Below are experts of layer 3 (counted from 0) of a mixture-of-experts language model. Rows are named router (the router's row for the expert), down (a neuron's output weights, with its number) and show model dimensions 0-127. Each number is 50 + 10 x the weight over its row's rms, rounded and kept within 0 to 99.
After each expert's rows: a language model's description of what the expert responds to. This comes from a sample of Wikipedia text that the model never trained on.

# expert 45
router:35 55 50 52 44 46 41 49 70 42 43 69 25 34 46 58 68 45 57 25 53 47 40 51 38 46 40 49 49 53 48 52 35 61 53 48 61 51 48 40 59 40 60 44 56 53 39 25 48 31 45 68 42 49 49 46 51 58 45 38 54 61 72 42 57 44 50 55 41 41 55 72 65 52 57 50 50 56 58 57 44 47 53 44 45 51 45 61 44 55 46 56 54 54 71 58 45 42 55 55 67 51 46 63 54 33 67 58 51 46 42 52 43 61 61 44 65 55 52 34 54 64 60 49 29 30 65 55
down2:40 61 35 45 61 50 54 42 35 72 46 63 43 47 32 64 52 46 53 56 44 40 65 50 36 47 34 69 54 65 61 30 57 47 56 55 62 52 45 59 49 42 57 45 45 43 48 77 45 55 50 52 41 52 40 73 38 53 42 35 40 35 53 57 55 68 55 53 41 39 43 58 54 58 54 31 49 40 55 55 40 43 61 61 45 41 42 65 43 55 42 57 60 42 30 43 28 47 57 47 62 42 53 43 54 36 61 47 61 56 56 57 58 52 49 49 63 46 58 54 66 40 39 64 66 43 50 61
What it handles: Place, country, and person names and pronouns, such as United States, Israel, France, World War, John, I, he, she.

# expert 56
router:57 56 60 76 32 48 41 41 57 45 47 55 63 70 51 48 62 47 52 52 64 44 57 34 61 57 44 42 62 54 37 66 31 44 46 45 44 64 47 69 44 39 47 46 56 61 46 23 40 45 36 54 38 40 53 45 60 57 50 60 54 55 61 49 52 38 55 58 44 45 54 54 67 44 54 58 52 58 60 50 45 58 25 44 43 57 41 49 33 49 47 57 41 49 56 68 55 48 46 35 59 62 48 50 53 52 44 59 42 44 42 53 44 57 58 52 63 50 80 48 39 62 67 42 58 61 46 74
down0:50 53 47 48 57 40 31 45 60 59 37 41 49 65 57 53 49 48 60 43 50 50 67 52 29 57 62 43 41 47 41 56 36 34 63 61 47 45 55 51 47 56 56 70 55 60 46 44 41 54 36 57 47 34 65 36 62 46 38 41 56 52 37 52 65 47 44 50 30 47 53 59 37 56 52 40 52 59 42 31 46 65 53 37 54 61 48 45 48 34 69 54 51 42 44 51 41 47 61 34 65 41 66 42 50 37 38 58 50 42 59 54 41 44 58 53 48 54 36 57 40 48 39 63 79 79 58 48
What it handles: Hyphens, en dashes, slashes and spaces joining compounds and number ranges, e.g. arcade-style, nation-wide, 2012–2014, sole/exclusive.

# expert 3
router:49 56 58 48 47 61 52 42 70 53 26 49 61 47 42 55 63 58 65 47 49 29 48 50 54 38 43 36 34 63 46 71 45 55 44 42 52 62 51 60 34 56 53 33 52 51 40 45 32 44 38 55 35 35 53 41 46 56 53 50 70 47 50 43 47 46 44 47 56 40 37 51 68 32 46 45 38 57 51 76 62 53 41 48 44 55 38 52 42 57 47 47 53 40 56 55 47 40 64 39 55 48 52 47 58 42 65 52 58 45 44 54 54 61 51 55 50 43 74 42 50 68 79 46 50 44 58 75
down0:43 39 33 62 55 45 55 56 51 42 55 54 50 42 41 38 45 59 52 45 50 36 49 59 49 45 48 47 39 54 48 72 68 30 61 53 51 37 62 52 59 42 61 45 60 44 41 79 49 40 57 56 66 59 46 37 47 49 53 65 54 43 51 36 23 51 51 49 48 42 53 36 49 40 45 44 46 49 50 64 40 54 73 46 53 38 41 38 48 55 46 32 63 42 44 62 46 53 42 56 32 55 44 43 57 58 60 54 39 64 57 27 69 58 30 44 42 40 45 57 46 40 53 62 62 46 54 27
What it handles: Pipe separators between cells inside table rows, especially after a header or value, e.g. in fleet, election results, or sports statistics tables.

# expert 2
router:52 56 56 46 52 51 54 55 71 57 31 49 51 43 45 63 55 52 53 30 49 41 50 49 57 40 47 37 32 58 43 64 53 60 41 39 52 65 48 66 39 62 59 29 53 46 45 49 30 38 39 53 16 34 43 35 41 59 50 46 61 53 44 40 48 47 44 47 53 39 40 55 49 40 43 44 37 63 60 68 63 54 37 45 41 58 38 52 43 52 47 50 54 46 54 66 53 42 70 30 54 47 41 46 51 38 63 58 56 52 49 52 53 56 60 44 51 41 81 43 54 59 65 49 46 52 52 65
down0:57 09 66 23 51 57 48 49 45 43 32 49 61 31 53 62 59 63 49 45 38 63 47 61 46 43 53 62 57 59 52 47 35 60 54 59 52 58 55 60 45 59 47 52 31 56 55 61 62 52 57 40 61 46 57 62 46 44 45 55 48 31 42 52 48 48 41 63 69 45 55 42 46 42 56 64 49 57 33 45 60 55 42 50 46 68 57 49 44 55 59 36 37 49 49 50 44 51 41 48 61 56 58 61 65 43 41 49 51 32 34 37 48 32 47 45 52 47 54 48 72 49 59 42 46 50 69 53
What it handles: Pipe separators in wiki tables and closing parentheses or brackets after years, numbers or names, e.g. "born 1907)", "%)", "),".

# expert 42
router:39 53 53 48 49 44 56 62 60 38 22 65 55 59 51 53 51 53 71 53 70 44 38 38 47 51 32 42 45 51 49 59 48 44 48 49 53 53 39 49 50 58 55 40 45 56 40 64 36 41 50 62 41 35 42 60 41 59 54 34 63 57 41 29 57 50 52 65 32 62 31 67 60 44 45 55 45 62 54 42 60 44 40 48 36 63 54 56 39 60 46 56 45 58 50 55 47 40 66 54 63 54 49 51 46 30 40 44 48 37 33 61 44 57 64 49 57 43 75 38 50 58 67 48 48 58 30 59
down0:53 51 54 46 46 52 47 69 54 58 65 63 55 50 69 32 39 42 50 43 42 45 64 44 34 62 45 42 75 44 54 30 57 63 72 47 48 50 45 46 47 46 66 45 61 59 52 27 31 48 43 37 67 46 39 26 49 46 70 54 42 57 51 51 64 38 53 43 37 52 44 45 41 39 59 53 42 50 34 41 55 54 51 51 58 48 43 61 63 38 55 47 50 49 61 62 44 50 72 64 33 53 44 44 41 51 49 52 57 33 54 45 47 50 59 55 19 48 44 54 52 45 45 55 55 47 64 50
What it handles: Prepositions like of, in, for, from, and colons after infobox field names, such as Country:, Dynasty:, Governing body:.

# expert 17
router:52 52 69 64 45 56 35 61 55 45 27 64 55 58 52 49 65 50 62 51 57 40 52 36 61 64 41 33 59 53 45 64 39 38 44 53 45 56 55 59 49 51 57 43 42 61 53 33 38 42 43 63 33 41 58 48 58 52 60 58 61 59 55 46 43 36 50 55 40 43 50 61 69 46 41 56 47 64 58 55 47 55 38 42 29 53 32 57 45 48 52 61 45 56 48 64 47 58 47 40 39 70 43 47 52 37 57 49 43 50 33 63 53 64 57 39 47 48 73 51 44 60 73 44 45 61 40 76
down0:57 51 52 46 29 49 65 58 47 56 41 52 60 64 55 45 45 36 69 48 46 42 46 66 58 58 56 30 40 55 49 35 63 38 42 56 42 59 67 58 47 54 41 47 52 57 45 48 33 32 65 55 29 47 45 59 50 58 40 47 39 49 46 33 56 43 63 46 58 41 51 47 57 81 51 50 49 38 60 40 50 47 62 50 57 37 42 65 48 52 52 53 41 71 64 44 47 52 34 38 57 37 59 45 47 53 49 55 49 47 52 44 45 49 73 44 42 62 39 68 46 49 49 42 50 77 68 61
What it handles: Standalone space tokens before numbers, usually after table pipes, colons or commas, as in "| 24", "was 1,528", "On 24 March".

# expert 21
router:41 53 54 35 44 53 55 52 62 59 41 45 52 50 51 60 65 52 63 51 53 45 39 56 57 40 42 38 39 61 44 76 38 60 54 30 54 57 49 60 38 49 53 43 47 50 36 42 40 44 34 56 42 37 37 39 34 51 61 48 60 52 47 35 52 39 58 47 67 37 43 49 74 20 52 41 37 54 57 69 52 57 35 52 49 60 47 53 35 53 49 49 57 37 51 48 44 39 66 39 60 50 56 51 60 40 61 47 55 44 53 67 60 59 51 52 49 43 65 37 53 58 72 55 49 39 55 76
down0:44 58 33 73 45 40 62 44 50 46 38 54 52 40 38 56 38 45 47 36 44 36 57 51 61 52 45 43 53 35 40 52 60 49 59 43 53 68 55 47 54 44 59 21 44 59 51 52 19 47 38 53 53 54 44 54 56 51 54 46 64 62 67 46 39 60 43 54 55 47 40 62 31 58 60 36 56 41 42 63 56 49 44 53 41 77 40 41 58 54 42 48 50 44 49 38 44 56 53 55 40 47 36 25 57 62 76 47 50 44 53 32 52 44 48 48 45 55 53 40 37 50 66 35 52 45 41 51
What it handles: Pipes opening a new table row after a line break, plus list dashes and track numbers in discographies and tables.

# expert 61
router:57 48 67 40 62 48 65 59 58 61 47 53 59 51 42 60 63 44 54 46 61 44 40 44 54 56 45 43 39 53 42 60 46 41 44 45 55 51 49 40 38 46 58 37 41 52 36 54 32 48 42 54 43 34 46 65 55 67 58 36 61 50 57 46 48 48 50 63 47 49 36 75 65 47 52 49 49 77 70 49 66 56 46 49 25 75 60 63 29 38 42 58 46 43 48 50 40 47 71 49 61 51 52 56 54 48 45 50 39 43 42 53 61 42 61 54 68 50 64 43 47 72 58 54 50 47 33 48
down0:53 68 43 51 61 63 54 61 45 53 55 57 52 58 54 53 33 45 71 53 44 38 39 30 47 57 47 43 58 62 64 53 34 60 40 45 58 36 61 60 41 63 46 61 64 43 57 74 41 57 38 38 52 41 61 48 52 56 60 57 62 65 59 37 63 61 43 75 43 52 51 57 61 49 41 60 52 56 42 70 52 52 51 58 53 65 36 54 61 52 47 54 47 44 51 71 43 38 56 50 58 46 52 42 70 48 51 53 59 51 54 36 34 79 51 65 53 60 44 58 44 33 53 54 61 46 45 43
What it handles: Articles, prepositions and possessive pronouns in running prose, such as the, of, in, his, and the possessive s after an apostrophe.

# expert 34
router:44 69 57 60 52 50 34 50 47 47 51 51 52 47 46 51 67 42 50 35 55 61 58 38 60 39 39 43 44 62 54 70 48 42 46 41 60 45 37 63 55 35 58 50 52 61 37 41 42 37 51 50 28 34 58 47 41 51 65 46 66 60 55 29 43 47 49 56 40 53 28 52 57 31 46 47 52 59 58 48 56 62 52 37 29 63 50 52 42 41 31 39 36 48 68 63 44 57 53 32 49 50 48 54 55 39 43 62 52 40 47 48 52 77 56 51 57 50 73 42 51 73 54 58 46 55 50 49
down2:53 61 43 26 64 58 43 34 46 47 57 50 35 34 58 64 52 56 61 63 50 39 43 64 56 58 49 54 51 30 53 52 48 38 60 51 47 54 37 40 58 58 47 39 42 44 55 55 21 50 63 35 63 39 62 61 65 51 49 34 49 47 46 54 54 41 54 50 48 64 52 40 40 50 53 26 58 55 63 67 36 42 64 39 58 65 68 43 55 54 55 40 33 61 57 63 56 43 60 49 50 50 36 65 44 48 44 53 52 57 61 23 46 47 64 61 48 49 38 59 52 56 49 47 46 46 60 62
What it handles: Inner word pieces of non-English personal and place names, often Asian or Arabic: Abd-el, Ah-s-an, Y-in, Suw-on, Sa-he-b.

# expert 41
router:54 67 62 57 49 56 55 52 56 42 37 60 48 63 49 57 68 52 45 43 57 53 35 40 70 51 47 38 52 56 30 64 53 54 55 47 63 55 48 50 57 54 51 44 44 54 37 50 40 50 45 51 42 46 50 63 40 68 55 54 58 58 44 54 40 49 64 42 50 51 51 61 46 54 50 45 44 52 56 55 62 50 30 59 38 64 31 58 53 45 68 48 67 56 65 62 43 42 47 36 49 39 46 68 51 27 48 35 35 57 39 67 38 50 63 57 77 58 52 49 55 58 71 38 43 57 40 78
down0:66 59 65 48 55 59 44 40 50 38 50 51 53 52 47 46 51 51 44 49 37 35 60 43 54 52 48 59 50 50 25 47 56 41 35 59 59 63 44 65 35 33 45 60 41 58 56 39 42 59 44 30 47 38 41 40 33 48 58 47 48 53 37 50 45 43 21 26 53 65 60 65 62 38 63 48 62 42 51 45 57 51 46 28 47 44 49 52 64 47 57 67 42 53 51 64 50 46 46 42 55 42 49 68 63 61 45 31 46 39 40 45 47 43 50 41 57 42 30 69 55 57 40 57 61 53 45 35
What it handles: Mixed fragments after capital or short pieces, like ag in Riksdag or Rag, d in odds, and 1 beginning years like 1948.

# expert 24
router:55 58 45 64 50 48 57 59 54 41 38 55 58 40 55 62 58 27 61 35 52 49 51 43 63 55 46 50 54 57 34 55 52 48 54 59 60 54 49 57 33 49 51 27 43 65 59 45 36 40 36 68 48 40 55 50 41 47 50 52 66 59 46 43 62 33 51 45 51 57 45 49 50 56 40 37 55 46 57 59 46 61 56 45 41 66 46 56 33 51 42 65 51 68 63 65 47 58 57 31 55 58 62 71 54 32 52 34 34 50 49 49 53 56 55 54 55 62 77 37 46 61 72 50 50 40 40 73
down0:58 45 38 34 66 52 41 50 44 51 48 47 49 44 47 59 51 47 55 48 66 60 57 24 25 53 52 23 56 37 44 47 48 64 49 51 42 65 44 39 44 59 45 46 57 50 61 54 29 47 41 47 56 50 24 52 23 28 44 47 35 51 50 56 45 37 48 45 47 55 42 31 47 43 78 46 59 47 50 36 50 51 66 44 46 39 44 54 32 55 36 52 55 51 49 43 45 49 38 63 38 50 61 41 46 34 39 60 62 47 51 48 51 57 53 53 47 47 46 59 71 57 36 52 40 56 40 45
What it handles: Line breaks after headings, list items and sentences, sentence-final periods, the piece "it" inside words (inher-it), and There/there.

# expert 4
router:57 51 59 45 52 40 66 66 56 55 44 62 47 45 51 72 61 46 49 47 57 48 47 42 60 42 56 48 38 55 39 54 46 44 46 44 51 43 37 48 40 42 62 31 39 62 39 42 27 43 39 36 33 40 41 64 56 66 62 42 58 53 59 39 54 63 40 69 55 48 50 64 76 44 51 44 37 60 72 57 42 52 48 47 43 59 60 63 42 38 43 49 58 47 58 62 44 43 69 31 65 56 64 50 49 46 56 46 47 37 24 61 48 59 49 46 56 72 56 51 46 57 56 51 45 49 39 58
down0:58 44 63 38 59 49 70 42 62 73 46 70 57 62 50 47 57 61 52 42 64 47 44 67 49 42 49 66 58 26 56 42 49 61 53 67 47 37 56 67 47 52 50 54 52 51 53 54 45 44 62 44 51 42 41 72 62 55 44 37 42 39 54 36 35 53 54 56 66 43 69 56 54 52 37 36 73 49 59 47 41 46 40 62 61 52 53 54 61 49 33 56 49 51 43 64 35 42 51 51 44 41 44 51 70 59 53 47 38 46 57 32 55 40 63 62 46 55 41 33 43 57 44 63 57 44 64 48
What it handles: Articles, determiners and prepositions opening a noun phrase in prose, especially as/a before roles: plays as a forward, at his home, with paracetamol.